Below are experts of layer 9 (counted from 0) of a mixture-of-experts language model. Rows are named router (the router's row for the expert), down (a neuron's output weights, with its number) and show model dimensions 0-127. Each number is 128 + 32 x the weight over its row's rms, rounded and kept within 0 to 255.
After each expert's rows: a language model's description of what the expert responds to. This comes from a sample of Wikipedia text that the model never trained on.

# expert 52
router [102 177 166  77 144 174 145  52 164 114 103 145 139 120  77 148 119 103 141 100 109 113 135 113 106 134 159 188 129 128 117 165 153 143 115  73 142 127 174 112 153 109 119 171  98  75 137 162 119 125 133 135 154  79  98 114 159 129 160 109 109 164 157 137 119 144 105 148 120  88  64 151 100 158  97 195  76 135 187  94 199 152  85 187 139  89 162 169 131 129 183 169 108 162 133 131  69 147 108 170 153 164 138 121 118 109 125 173  90  95 118 150  89  48 198 124 161 146 107 117  89 126 138 133 159  97 157 107]
down1 [126 124 126 117 145 132 145 163 136 150 137  87  55 103 107 140  88 140  88 131 120 155 111  71 115  98 128 113 123 182 188 178 123 111 145 145 127 137 158 168 116 113  93 146 136 114 180 102 111 153  50 137 154 130 130 131 141  95 123 116 118 202 124 127  67 104 151 123 132 140 160 135 132 133 100 144 133 117 138 120 112 151 129  93  91 143  11 160  50 162 114  89 100  74  97 191  96 192 131 120 111  70  60 164 175 137 102 193 162 114 101 118  86 110 146 144  87 125 133 162  78 102 140 153 121 104 161 126]
down2 [171 115 139 120 114 133 148 114 130 158 108 146 137 183 178 130 138 155 179 129 147 110  94 167 156 108  96 146 148 140 127 142 164  87 140  76 163  82 149  85 105 126 116 118 184 133  85 134  72 160  86 124 105 129 142 123 216  81 117 110 138 143 120 211  97 136 137 118 151  83 168  88 145  93 112 176  28 112 158 116 119  70  82 109 144 169 114  73 128 135  77 140  81 138 118 120 191 107 168 143  93 142  96  86 159 198 148  77 100 104 123 171 137 157 122  74 150 140 119 100 124 105  91 143 115 128 110 142]
down3 [ 99  95 183 166 125 138 122 145 114  55 211 199 169 103 108  64 147 133 142 107 125 132 122 136 105 104 153 133  95 158 150 117 118 106 117 146 149 104 121  98  86 123  99  49  60 172 150 108 109 128  64 156 115  88 137 125  52  87 169 138 164 143  85 114 156  94 143  87 170 112  63 106 142 169 124 122 129 137 109 146 149 195  74 103 176 143 112 133 130 139 118 157  75 122 132 102 136 105 110 107  87 123 118 108  99 114 167 162  97 188  84 146 145 175 162 139 164 154 111 173 134 127  85 108 119  96 111 150]
down4 [ 86 143 142 145 161 159 178 195 183 113  53 147 115  22 111  78  93 176 104 129 100 124  98 161 148 117 134 135 134 119 110 122 109 146 137 177 147 121 180 181  89  90  97 107 151 155 134 139 110 118  75  95 113 162 151 112  87 125  79  87  87 107 129 103 117 161 124  92 121 161  86 119 137 137 137  49 146 131  67 139  96 152 146 186 145 170  83 130 134 107 118 141 117 121 104  96 176 196 105 108 105 162 109 165 174 188 127 124 157 132 140 139  76 116 169 106 170  70 117 121 162 140 119 147 117 122 143 122]
down5 [107 137 119 166 112 110  86  92 120 134  80 159 139 107  77 123  89 115 107 186 120 114 136 135  84  88 107 118 101 137 130 189 194 126 181 111 133 138 125 138 193 140 136  33  97  91 119 116 110  55 176 155 141 126 166 116 152 152  95 124  93 138  90 189 196 102 151 124 148  81 174 120 134 136 177 183 168 113 174 106 132 117 127 130 139 162  71 145 135 177 157  75 114 119 124 159 161 167 163 149 196 111  91 106 148 165 158 162 125 154 157 137 151  95 108 130 143  84  79 110  83 119  98 106  93 133 141 139]
down6 [133 126  91 167  84 172 116  96  90 145 114 109 106 113 101 127 132 132 102 110 194 108 206 113 139 146 133 140 142 118 120  96 128  91 129 139 180 119 131  79 129 121 104 148 133 119 145  33  87 187 119  83 130 134 194 137 107 116 119  96  97  41 133 186 141 104  64  70 103 122 127  91 137  77  96  94  95 148 103 110 152 183 163  89 187 113  85 118 133 125  82 124 103 117 119 130 157 164 107 109  44 122 131 136 144 126  70  95  80 172 112 187 134 137 113 105 107  71 140 115 128 148 117 128  94 121 113 156]
down7 [162 219 145 131 134 116 129 119 105 158 114 112 112 101 143 133 209 121  97  92 134  94 185 123  96  84  77  87 165 159 120 169 114 120 117 139 104  92 115 131 152 115 161  96  89 196 178 211  95 132 122  86 136 130  98  95 125 109 167 115 129  72 192 182 161  82 133 173 145 223 180 160 150 153 129 171 100 178 171  77 161  89 156 140  95 122 140 109 135 174 115 146 177 127  84  85 114 134  72 102 158 109 121 136 102 115 122 128 128 135 153 137 174 140 131 105 129 140 116 121 140 148 129 140 134  97 113 118]
down8 [ 88  82 119 136 152  58 171 146 118  53 187 155 172 199 126 129  80 148 127 133 151 168 131 115  96 148 177 117 151 115 108 114 146 142 174 105 178  49 137 102 106 132 139 101 101 121 159 106 144 152 147 155  75 154 106 103 201 124  56 205 130  91 132 173 110 161 106 165 149 166 102 103 153 134 163  81 115 176 116 141 136 113 148  57 108 119 130  92 148 106 176 144 161 152 149 109 110 134 137  62 128 147 130 120 167 192 158 173 118 139 136 156 131 130 138 120 110 117 108 133 144 123  97 168 105  79 138  97]
Description: Prepositions after verbs. Prepositions and particles following verbs or passives, like by in directed by, up in made up, as, under, into.

# expert 22
router [143 105 152 134 128  97 175 102 127 138 167  80 147  95 148 105 164 134 165 161 121 100 157 128 142 129  99 132  86 141 187 216 148 128  93 168 158 171 120  90 100 162 209 168 161 141  73 109 143 107  86 149 136 116 116 135  52 144 116 106 100 170 119 165 112 120 127 109 196 116 157 119 102 173 132 177  62  63 126  85 105 105 158 108 138 156 112 177 139 111 119 182 102 122 153 127 152 146  90 165 115 146 137 171 166 136 116  93 150 107  74 179 181 150 123 134 128 112 141  98 136 122 105 206 171 172 102 124]
down0 [ 68 155 103 100 125 148 105  97  71 126 173 114 159 200 158 125 102 106  99 157 132 128 169 111  98 190 116 129 134 140 172 100 111 102 134 109  95 193 105 128  48 112 101 144 134 165 120 118  51 136  80 153 143 171 152 142 151 137 173 119 110 179  84 125  99  43  93 114 144 119 154 165 190 113 165 122 115 197 155  98 145 123 160 130 104 116 150  82  60 108  86 130 143 155 125 153 138 134 109 172  90 188 137 100 118 150 147  94 138 127 158 118 122 106 123 118  57 139 117 141 149 140 181 111 177 140 151  90]
down1 [119  85 139 114 116 103 129 171 148 134 121 132  96 177 108 105 117 181 134  85 118 134 211  87 142 140 117 188 132 143 162 171 105 163  70  75 132  98 112  77 110 160 121 146 105 156 108 161  93 164  98 185 107 104 131 156 107 107 100 133 146 183 148 150  89 141 133  86 211 138 142 139 163 237 126 103 155 127 157 165 137 151 110 116 120 112 128 128 159 107 152  95 107 172 142  82 115 152 104 105 128 130 100 171  93 166 167 125 137 189 165 107 134 126 179  88 107 158 108 174 111  47 120 155 102 145 168 154]
down2 [123 179 148  91 125 162  83 103 169  86  75 188 107 113 117  82 139 126  64 186 116 107  89 123 172 112  97  67  94  92 157 111 132 133 139 181  88 102 126 137 161 132  92 124 167 116 161 122 208 128 156  96 118 154 189 105 103 122 149 195 133 100 144 157  69 111 155 126  87 103 129 125 103 125 175 139 150 116  94 110 118  69 152 179 156 110 151 125 107 120 143 100 135 194  98 117 148 147  73 177 149 159 133 173 121  98 133 123 165  91 115  95 130 101 145 178 106 128 149 132 104 125 132 171 130  74 207 157]
down3 [111 153  76 162 110 134 123 116  81 164 122 141 137 147 151 175 102  95 127 130 138 152 163 174 166 190  82 144 137  88  95  65 133 119 168 145 146 169 152  76  99  80 138 167 106 119  96 131 136 134  91 114 159 144 108 128 111 111  83  77 128 156 139 105 149 139  99 171 173 110 149  97 135  99  98  74 104 137 163  60  81 163 201 152  82 153 178 182 134 154  53 102 119 121 114 130  94 205 123 120 115  98 186 116 164 144  94  88  83  74 159 108 110 131 164  98 113 127 163 182 108 125 123 153 132 117 164 132]
down4 [124  82  89 133 137 111  66 157 147  76 161 188 155 156 111 134 122 117 123 136 163 147 118  94 130 142 137 155 159 155 123 136 174 120 130 145 128 144 120 160  84 144  96 108 182 144  91 157  90 156 194 119 147 185 133 180  97 127 186 141 161 121 195  84 123  96 121 128 167 121 163 139  88 149  94 116 131 116 157 174  76 132 118 135 102 173 123 113 107 113  87 110 145 115 145  88 139 171 140 113  70  95  77 137 150 169 117 125  88 148  89 102 118 163  57 179  87  33 134  74  66  92  99 103  99 111 136 165]
down5 [174 163  73  79 136 147 124 116 114 112 109  79 171 104 170 167 120  95 146 145 214 146 150 159 135 117  92 129 136 176 113 122 134 133  80  91 142 131 126 112 174 206  79 133 175 134 150 131  88  94  79 125 165 109 210  91  99 136 131 141 111 150 105 121  72 153 166  75 110 139 122 165 147 124  69 188 126 156  67 185 147 100 127 171 122 114 150 169 118  95  90 114 105 106 121 121 135 156  99 131 178 161 138 119 189  92  82 116 153 170  83 131 143 139 126  98  90 109 152 101 138 129 185 129 138 107 182 136]
down6 [167 104 115 120 117 135  80 138 170 132 125 110 140 158 182 200 126 145 142 116 166 120 160 163 167 140 112  36  91 133 187 170  94 177 136 145 121 101  89 148 171 107  97  84 187 121 126 140 133 126 161 171 143  85  51 136 100  83 116 104 117 164 162 111 182 148 120 106 124 137 154 113 167 175 138 181 128  55 163 171  95  96  88 161 169 141 133 120 101 121 150 119  94 140  94 172 187 173 106 162 175 137 162 111 116 126  81 150  64 150 156 135 167 125 160 152 146 148 106 116 123 148 140 162 105 148 136 167]
down7 [163 149 113 117  88 136 152 103 168 145 175 144 118 150 170  72  92 128 157 127 122 153  92 138 119 119 160 163 153 161 133 166 133  82 137 114 186 122 148 169   7 110 165 141 132 152 165 120 106 113 112 105 121 104  92 144 148 152 171  93  92 112 156 133 140 100  77 137 157 132 115 209  81 141 122 114  83 123  56 165 171  79 146  93 106 151 121 138 184  44 150  84 155 118 158 116 141 123 140 171 115 140 157 141 188 129 142 124 125 127 208 139 118 154 131 156 153 172 127 176  83 156  80 137 145 131 108 127]
Description: Short syllable pieces. Short syllable fragments inside words and names, often after a single initial letter, like K-ey, t-on-nes, b-on-us, Kw-on, H-our.

# expert 34
router [ 98 104  36 169 108  93  65  98 115 133 121 121 148 149 116 218 199  61 121 147 114  87 122 129 151  97 165 110  91 164 115 130 147 132 162 164 163 110 135 121 121 142 105 136 102 116 147 121 147  49 100  96 100  92 122 122 150  98 167 141 139 137 145 106 172  82 129 129  95 162 146 130 143 122 129 122  99 136 141 201 106 133  86  69  87 124  78 130 162  93 157  93 177 100 114 109 117  97 132  95  94 103 111 135 204 126 128 100 117 129 146 119  95 112 106 107 160 197 167 109 171 178  78 183 151  98 141 143]
down1 [175 108 137 181 181 108 154 132 150  56 137 107 140 129 111 124 183 134 103 206  94 178  97  82 127 129  93  91 138 121 161 166  98 124 138 116  89 149 148 128 138  30 134 134  55 112 102 167  72 125 118 111 138 166 135 157 149 186 129 167 103 106 133 179 102 137  69 147 103 111  85 104 135 112 147 120 153 128 122 110  83 179  50 131 132  75 173 150 118  88 142 145 130 101 120 110 116 121 117 119 137 104 115 143  78  66 180 173 157  78  92 111 133 161 169 106  98 132 127 141 122 138 126 124 158  61 143 144]
down2 [126 132 134 153 161 190 125 121 149 109 120 164 139 103 160 149 140  94 116 172 138 166 112 133 114 150 101 131 184 169  69 167 178 127  54  92 165 113 153  67 103 137 155 129 151 123 143 105  83 101 158 137  98  96  69 153 125 119 196  78 104 170 145  98 107 116 114 100 116 121 132 131 177 156 136 107  63 177 178 135 120 161 118 101  90 139 172 101 119  94 107 100 115 147 155 146 134  74 134 160 102 168 178 143 166  83 171 156 118 114 110 139 109  94 165 165 108 111 132 107 220  81  84  80  75 112 157 161]
down3 [110 143 123 188 149 140  98 143 131  67 162 129 145 154 135 124 160 160  81 125 164  84 159 135 158 141 107 108 119 153 136 192 145 121 161 119 147 133  82 107 155  79 132 119 165 112 125 121 165 127 105 143 101 141 114  66 180  81 170 102  87 125 141 169 151 153 105 169  96 100 132 130 147 179  78  71  74 186 121 105 194 111  69 172  67  95 167 125 149 136 120 131 148 142 120 154 151  80 159 146  97 181 114 141 137 111 144 114  77 133 169 151 110 166 151  62  34 153 134  53 108 145 144 141 125 113 125 104]
down4 [ 86 126  89 121 132 132 136 153 183  50 117  42  97 182 151 120 168 108  99  92 108 138 179 210 130  96 160 113 121 159 107 107 171 166 155  95 132 124  99 160 124  97 116 111 107  94 139 111  83 107 101 131  99 150 146 125 112  97 174 134  66 114 123 119 136 144 126 119 124 132 123 173 152 163 174  88 186 145 182 107 144 112 133 175 129 129 158 119 121 148  74  93 127  88 134 126  94 102 116 145 135 199 191  89  84 127  92 135  61 135 114 142 104 107 152 174  87  83 116 145  37 106 108 105 142 153 137 112]
down5 [168 136 153 129 137 145 164 168  98 135  96  89 109 125  98 147 171 116 131  83 121 151 136  60  68 208 119 171 105 141  89 141 125 167 122 138  95 166 135 118 129 175  65  82 111  83 155 158  75 141 167  82 197  98 132  57 102 141 139 131  82 119 212 126  90 166 147  93 149 101  93 168  70 159 167 169 137 182 185  75 142 123 181 141 153 133 132 164 124 111  94 110 145  96 155 108 134 133 179 126 140 107 124 123 127 143 158 167 135 171 151 170 126 142 119 117 119  95 158  87 150 124 119  96 162 136  99 107]
down6 [117 105 122 121  69  78 102 126 115  92 119  94 163  78 121 155 170 109 115 104 141 145 138 140 160  99 162 103 134  96  70 126  97 123 168 165  99 148 115  79 170 113 167 108 135 154 172 122 173 112 132 176 103 145 115 159 117  61 113 138  77  76 165 161 108 116 131 101 114 132 113 158 132 174  84  88 135 148  52 166 126 125 139 140 197 163 127  93 116 114 180 126 222 123 183 128 143 115  91 149 141 117 115 162 141  83 152  89 120 139 140  93 177  83 176 169 196 111  97 156 122 150 125  75 121 185 141  92]
down7 [161  43 102 158 157 140 194  96 164 100 166 150 135  48  57 104 121  89 109 189 171 113 156 113  91 142 127 160 112 150 136  96 151 109 138 119 108 165  52 114  91  85 104 107 120 131  93 146 157 158 115  54 115 132 167 161 125 138 114  99 122 121 157 101 122 133 121 115 170 155 127 103 112 129 128 122 126 122 133 118 186 201 143 179 136 168 100 140 122 162  78 143 118 134 124 137 119 102 146 130 159 134 124 148 116 193 144 165 106  84 136  95 109 126 130 125  89 149  75 153 162  98 157  91 169 201 188 183]
down8 [ 79 159 146 104 186 204 159 129  75 115 134 124 176 142 124 132 161 110 150 112 155 126 150 173 111 165 167 137 138 234  91 185  79 101  38 101  87 123 106 135 143 125 143  99 120 121 109 150 149  95 103 150 177 130 102 169 153 169 126 137 138  97 160 126  82 171 114 115 112 121 211 121 137  85 127 133  73 150  79 151 147 107 121  90 107  88 148 151 122 176 145  96 152 117 169 150  86  99  79 151 151 116 171  84  95 126  82 159 143 101 135 102 133 124 150 154 157 112  69 106 128 127 108 122 136 180 130 161]
Description: Pronouns and relatives. Subject pronouns and relative or demonstrative words opening a clause, like he, she, it, that, which, who, this, what.

# expert 4
router [ 86  63 115  89 105 140 144 103 134 165 104 128  95 164 171 123 188 104  91 102 175  85  91 135 157  87 105 175 123  67 213 124 169  86 166 147 136  85 142 115 157 113 155  72 107 150 106 141 131 186 138 126 108 185 163 111 117 103 165  97 150 175 142  96 109 136 140 129 143  72 139  81 174 126 162  58 178 141 121 100 159 126 121 136  83  83 128 166 157 169 141 161 148 136 112 132 124 175 106 137 125 151 159 116 177 145 156 121 176 111  89  85 170 117 105 149 125 154 127 162 116 141  92  98 184  87 102 178]
down0 [111 147 144 178 110 123 131 165 131  85 130 119 153 143 162 141 160 110 140 105 101  74 114 155 142  94 160 133 124 101  95 112 106 105 112 140 107  95 188 103  87 128 135 103 100 137 130 219 136 141 199  77 113 107 148 141 148 121 164  86 171 179 109  77 146 137  97  67 147  95 140  63 154 107 170 108 121 151  98  80 115 123 151  55 169 128  87 141 112 140 137  96 160 116  80 117  91  97 151 109 183 122  82 112 113  87 172 157 126 130 180 114  86  52 133 171 144 154  83  91 146 158 184 165 145 156 169  95]
down1 [ 81 129 113  72 113 114 110 131 157  67 147 159 122 124  78 109 150 126 122  67 154 120 150 156 122 189 138  98 158 146 118 158 123 115 123 115 107 142 133 135 132 149 153  80 108 131 121 123 101 124 140 129 165 141  71 118 156 111 108  99 201 139 104 136 112 115 155  98 163 159 150  71 115 127 140  84 122  76 123 117 186 155 158  53 173  81 168 107  63  92 120 127 162  92  71 221 165 172 110 169 141 105  87 167 113 107  78  69 166  85 105 119 177  81 101 140  99 102 154 117 113  64 122 123 121 157 147 107]
down2 [ 92 153 191 138 130  76 116 130 113 130 173  97 150 160 172 127 148 127 107 148  70 166 119 185 118 114 111 135 154 124 181 163 153 200 137 150 116 153 108 127 109 169 119 123 108 126 115 138 128  61 176 109  49  82 147 144 137 130  96 109 148 162  69 161 116 152 104 131 118 162  81 160 143 105 115 104  93 137 192 138 131 105  67 192 123 119 183  99 145 136 146 141 114 115  99 122 149  72 150  76 164 163  92 141 143 129  96 107 115 205 139 220  76 153 157 115 114 128 136 163 128 166 180 123 110 169 136 128]
down3 [149 123  49  43 173 188 124 109 138 138 150  90 141 103 106 124 185 128  88 140 134 120 153 128 137 112 164 132  93 136 155 143 128 149 154 138  71  93 121 163 118 134 122 141 128 127 171 157 139 140 114 167 192 169 156  86 144 143  98 127 153  86 135 142 136 100 162 161 139 143 207 169 118 170 114 135 173 129  81  93 157 140  72 140 149  95 147 122 154 197 167 173 137 133 127 124 180 143  89 143 118 157 183 100  91 133  32 112 150 100 104  62 106 102 131 111 178 119 134  74 161 167  92 144  98 134 101 117]
down4 [151 155 118 113 142 135 116  90  93 182 114 102 151 146 141 145 138 141 132 185 106 222  94  89 100 215 136 181 135 157 136 152  97 128 106 115 110 114  76 160  88 150  71 160 138 197  93 129 106 130 183 105 150 182 125  94 103 148 131 102 149 113 108  96 134 161 121 130  88 158 112 143 155 155  20 131 105 132 100 144 102 117  79 139 112 174 114 123 109  99 130 211 127 164  76 173 156 155 152 120 130  83 158 128 108 135 121 131 108 111  79 149 109 123 132 113 137 117  87 175 187 100 147 103  68 129 102 132]
down5 [ 85 126 144 140 142 207 184 140  78 120 139 184 153  94 119 120 102 167  58  26 119  96 103  98 156  88 102 135 120 126 124 118 152 109  82 167 163  76 145 142 139 116 179 144  83 129 147 144 164 106 138 121 180  91 147  96 105 145 122  75  99 107 149 147 123 145 101 154  55  76  99  89 109 155 150  86 174 129 132  88 153 142 150 157 161 147 145 154 178  96  95 145 133 134 100 128 107 131 150 110 184 138 152 116  81 117 143 154 141 171 115  93  84  77 176 157 115 142 150 135 114  86 117  98 141 209 114 120]
down6 [124 144 147  94  84 119 117 124 121 130 103 156 168 120 136 105  91 142 110 161 109 165 108 117 115 170 101 157  52 158 117 150  92 148 132 157 142 160 111 146 134  91 125 145 117 153 111  66 173 125  85 173 208 136  77 163  84  61 136 136 125  81  98 160 185  67 122 130 130 112 114 116 158 159 134 120 124 178  81 121 114 175 161 164 143 138 160 175 178 145 129 193 134 137 160 115 159 152 142 156 105  91 111 116 162 182  87 149 100 153 100 147 109 165  87 134 141 111 164  93  99 212 116  45 144 132 112  72]
down7 [116 103  37 141 167 129 172 164 129 132 132 116  94 132 107 196 159  92 114 159 160  78 183 174 106 135 190 113 134 143 152 117 134 140  99 110 127  86  91  99  83 140 152 132 128 115 156 168  97 182 145  93 115 128  76  97 101 160 101  80  98 163 115 124 179 130 157  96 173  99 145  60 132 101 116 137 107  97  95  97 129  83  77 161 148 120 184 137  46 102 116 131 155 205 137 163 128 172 112  94 116  95 162 110 160 157  87  87 162 102 131  88 129 142 121 122 106 139 103 121 122 101 107 185 134  73 141 128]
Description: Place-name endings, institutions. Final words or suffixes of proper place and institution names, like High School, University, Park, -ville, -ton, -ley, -ford.

# expert 9
router [160 121 142 130 138  91 119 134  79 177 139 129 151 132 122 145 139 129 111 108 203 132 125 108  89 147 100 119 172 116 143 151 164 147  81  53 120  83  69 182 141 136 125 140 139  89 159  96 176 129 181 180 103 108 105 107 130 119 135  82 128  83  96 119 178 144 171 124  74  87 161  99 123  77 159 159 164 106 165 127 144  92 186 169 123 155 163 117 101  72 106 119 174 131 108 155 129  65 159 140  98  86 111  55 144 161  99  97 143  80 129 170 136 140  78 158 127 132 111 122 104  66 153 124 177  71 170 125]
down0 [148  78 144 136 122 183 110 142 139 135 108 137 165 106  97 158  46 121  83 151 220 158  89 161 136 138 147 152 121 145 148 143  85  88 144 172  58 115 114  61 109 139 119 136 174 117  83 149  80 138 152 154 131 132 153 139 116 121 158 178 160 110 115 132  95 124 117 142 138 121 137  63 123 110 149 147  93 172 146 153 120 114 105 131  56 132 131 163  62 157 154 122 177 147 117 164 101  67 140 177  86 161 122 156 130  77 190 195 118  93 143  90 113 186 110 172 146 168 126  88 134 142 135 108 131  90 155 163]
down1 [ 19 177 115 161 116 128 185 179 157 106 131 111  99 123 113 155  99 136 123  61  27 164  85 108 139 122 176 120 118 113 150  97 180 126 151 121 137 167 158 108  68 143 191  87  72  96 120  93 172 118  85 145 142 134 135 106 114 119 179 153 109 136 109 124 108 112 106 168 115 176 157 117 154 125 112 153 131 113 109 134 150 160 161  88  94  63 134 130  98  52 112 114  88 123  90 157  88  72 130 115 157 123 164 139 113 148 162 150  82 135 135 140 105 158 123  95 125 117 154 142 148 155  91  98 172 121 105 173]
down2 [161 142 132 132 140 156  86 129 136 128 153 174 161 166 143  84 164 181 137 131 121 115  83  63 140 105 145 119 108  66 170 164 150 165 121 158  50 126 139  53 175  94 130 108  86 147 133 110  94 163 134 160 221 178 166 156 114  86 152 170  93  88 128 126 110  82 148  85 107 129  99 134 149 127 124 111 155 100  85 120 147 108 123 112 163 130 100 142 120 126 149 142 132 132 194 104 108 160  65  71 140 162 175 183 135 149  67  84 120 121 127  98 100 106 137 138 123 148  71 136 125 165  90 191  97 108 130 157]
down3 [145 172 146 134 155 117 174 126 173 132 129  88 126   9 125 161 106 102 113 107  41 120 100  78 126 136 180 126 195 140 138 127 156 150 115 153 145  96 165  83 127  80  98 140 137 135 126 133 129 175 146  90 100  92 144 127 150 189  87 107 154 128 178 122 119  90  87 159 195  89  86 131 182 191 214 127 123 146 123 151 149 139 136 128  80 131  81  93 107 156 119 129 102 106 123 121 122  87 134 147 164  69 134 109 168 135 150 151  87  98 123 110 130 127 117 118 130 179 146 131 186 113 114 170 166 133 109  98]
down4 [173 112 168 215  80 139 128 130 133 100 128 117 122 100 113 172 179  22 165 199 149  99  86 127 126 136 115 141 146 136 179 199 133  86  94 164 125 141 135 135 187  90 107 169 122 106 159 145 125 120  98  96 125 160 142 141 146 118 141 120 119 101 193 101 125 112 102 122  74 110 128 184  87 100 143 127 112 111 140 129 146 104  96 136 174 116  84 127 121 134 123 139 170  85  49 131  75 146 148 137 103 113 110 148 161 111 113 110 110 109  94 221 199 127 135  85 122 169 118 151 135 178 149 147 113 109 150 113]
down5 [137 111 147 177 106 145 153 125  98 133 128 158 136  88 136 169 214 126 186  72 138 151 123 182 109 204  84 161 107 102 148 123 147 126  91 159 115 103 141 143 111 143 108  97  78 148 121 103 115 129 118  89  88 106 139 150  56  93 177  66 129 149 131 108 117 137 101 114 155  88 101 111  98  81 134 110 126 147 147 127  87  37 163 149 128 137 111 117 100 105 141 106 145 148 117 106 142  81 193 151 111 122 128  95 160 104 143 158 102  62 124 117 117 147 180  77 160 168 198  56 137  86 137 152 104  97 180 125]
down6 [ 65 120 105  77  96 102 108 104  86 132 112 168 175 104 109 119 147 137 120 138  93 198 142 148 139 183 130 105  94 129 151  99 120 117 140  74 117 156 159 167 135  93 156 122 107  84 145 105 164 134 160 152 189 151 116  64 126 117 162 149 145  75 100 139 158 150 167  99 120 125 110 134 133  76 130 130 115 160  98 150 206 112  95 113 202 151 169 154 163 140  65 139 173 192 146  71 133 163 149  68 140 104  96 158 144 163 152 153 119  94 100 129 143 126 119 154 129  46 119  60 144 155 148 100 134 124 145  67]
down7 [179 114 159 135 183 102 116 135 114 129 153 113  83 155 153 128 179  95 126 186 121  90 177 135 169 130 136  79 134 136 130 107 147 145 195 117 176 149  63 142 111 194 116 142 106 134 140  87 126  99  87 135 164 106 180 110 128  87 132 103 117 113  85 160 113  95 130  96 144 107  90 130 148 153 144 200 124 135  34 155 171 180  67 101 169 151  58 132 157 118 176 154  75 128 101 127 150 124 113 161 119 141 154 161  72 158 123 109 169 193 117 182 112 115 120 133 152 173  98 152 123 175 158 130 138 123 129 162]
Description: Countries, states, institutions. Country, US state and government-institution words in infoboxes and prose, such as United States, India, Mississippi, Supreme Court, Police.

# expert 49
router [122 136 119 121  97 159 127 107 124 137 108 109 128 116  58 131 119 133 198 157 188 160 193 148  75 149 106 132 133 129 139 137  73 123 137  69  78 157  68 106 176 155 104 107 145 149 114  80  93 114 160 153 116 111  90 134 129 115 139  79 148 147 124 174 162 145 176 114 150 106  90 163 159 106 105 155 174 177 143  76 131 115 121 171 136 142  60  74 113 104  73 103 133 179 154  87 121 113 134 112 108 122 116 151 116 160 181  95 225  96 150 179 185 170 148 111 149 143 109 173 111 182 131 154 132 161 120 114]
down0 [138 114 172 143 126 120 135 115 134 118 147  66 157 174 159 148 169 129 154 128 101 166 178  62 211 154 129  64 153 112 123 155 162  84 162 131 113 151  98 102 142 110 197 182 102 170 106  74 126  72 143 104 126  67  79 105 138 128  90 208  99 162 130 113 136 122 137 145 204  97 141 107 160 143 151 104 121 102 137 115 100  84 151 158 181 180  98 151  83 117 131 145 106 103 192  96 155 185 104 101  86 135 122 127 121 122 125 167  96 146 124 138  96 108  98  97 119 117  87 155  66 174 116 128 131 123 119 148]
down1 [106 113 145 122 120 130 140  91  93 151 160 105 147 129  96 150 119 140  95 134 134 121 128 159  54 119 183 119 110  34 144 163  58 130 135 107 155 102 139 126  89  75 115 111 153 159 160  85 144 169  95 111  70 125 121 113  79 166 197 109 144 136 152 133 140 126 133 183 143 140 132 112 118  99 129 156  73 116 140 120 152 116 149  72  98  97 171  99  88 126 202 150  95 174 125 122 115 105 171 100 143 115 126 114 168 140 146 155  77  47 201 155 134  77  88 144 171  98 102 117  88 147  68 164 185 121 137 127]
down2 [ 91 140 117 126 137 150  75 108  90  84 177 171 143 166 128 138  92 177  91 118 103 111 121 157 146 120 155 182 175 111 102 125 127 141 127 103 156  95 170 125 181 146 123 156  90  97 119  86 172 170 148 158 152 133  79 202 104 134 162 154  85 186 198 135 158 156 118 124 131  85 108 145 192 120  93 156 164 133 117 107  77 167  93 151 152  87  81 121 177  96  91 100 136 187 142 105  84  65 114 143 133 188 111 110 168 110 160  74 156 138 153 146 121 107 112 144 108 148 144 168  75 119 121 182 157 132 171 141]
down3 [144 151 161 137 103 136 170  96 138 180  87 113 198  95 107 122 115 115 140 170 134  82  96 106  93  80 125 169  73 127 153 117  62  93 110 147 102 110 177 140 120 106  70 131  69 131 155 108 117 134 141 162  89 136 141 129 151 137 104 148 158 135 129 113 166 124  57 169 135 175 126 139  82 135 150  84 121 150 156 149 214 103 186 166 119  80  90 130 132 135 165  98 101 118 128 167 130 117  57  82  83 108 114 109 156 185 138 158 112 206 134 135  97 191 156 130 131 116 109  85 128 165 180 136 121 171  98 119]
down4 [155 121 161 188 105 134 169 119 158 120  89 151 105 134 104 101 148 151 129 153  90 149 100 166  98 120 106 161 100 158  90  99 129 157  96  87 129  73 154 156 133  92 138 155 123 133 103 144 141 163 174 154 129 145  95  88  94  69 130 200 147 121 129 128 153 165 138  89 110 159 145  66 112 161 187  99 112 113 144 105 135 163  76 139 166 135 186 130 107 149 167  97 142 104 131 152 146  87 168 167 162 150  49  55  98  81 120 164  38  88 133 100 168 104 123 127 146  95 132 105 102  89 173 154 120 133 181  75]
down5 [169  85 124 134 187 116 124  55  91 133  97 169  99 158 174 113 166 136 136 170 211 147 131 188 117 103 156 134  99 160  98 116 141  53  98  89 140 176 126 128 109 157 163  87 168 156 135  88 151 111 146  78 118 118 141 109 107 129 159 103  81  83 128  71 139 124 123 157  89 145 148 110 155 110 127 182  96 153 163  98 126 142  84 175 123 167 154 146  84  96  72  70 152 126 104 137 179 145 212 100 123 103 123 139 156  90 128 139 120 154 165 143 115 170 117 123 128  52 131 128 122 140 157 136 156 115 193 133]
down6 [129 118 137 183 160 172 107 110 149 131 109 112  80 200 106  51 138 172 155  95 146 131 145 142 131 128 114 154  83 104 153 131  64 133 104 116 122 109 133 144 102 189 119 146 113 167 119 172 101 174 195 147  93 108 155 128 135 148 147 134  81 165  98 138 147 174 168 163 132 121  93 144 120 119 125 167 157  93  83 100 143 113  99 177 147 109 103  22  63 141 161 107 148 148  81 124 121  87 154 119  63 140 104 153 180 195 116 119 192 110 134 146 107  99  92  67 111 116 155 144 147 130 137 127 175 147 101 107]
down7 [178 122  83 164 145 174 132 139 185 153  59 127 111 140 132 162 121 149 173 159 135 144 133 112 153 105 159 108 161 144  48 183 168 174 141 146  96 113  83 147  74 151 143 165 157 118 149 110  75 163 106 151 147 100  97  96 113 136 163  86 158 161 124 100 130 126 112 159 108 148 136 123 140 107 144 139  98 124 134 121 163 128 137 144 136 181  63 177  81 186  69 119 154 113 112  98 113 136 123 101 166 119 129 130 201 171 134  92 145  99 178  49 118 151  47 109 135 175 124 148 191 130 131 117 128 135 180  84]
Description: Possession and inclusion words. Verbs and prepositions of having or containing before their objects, such as with, had, has, including, contains, received.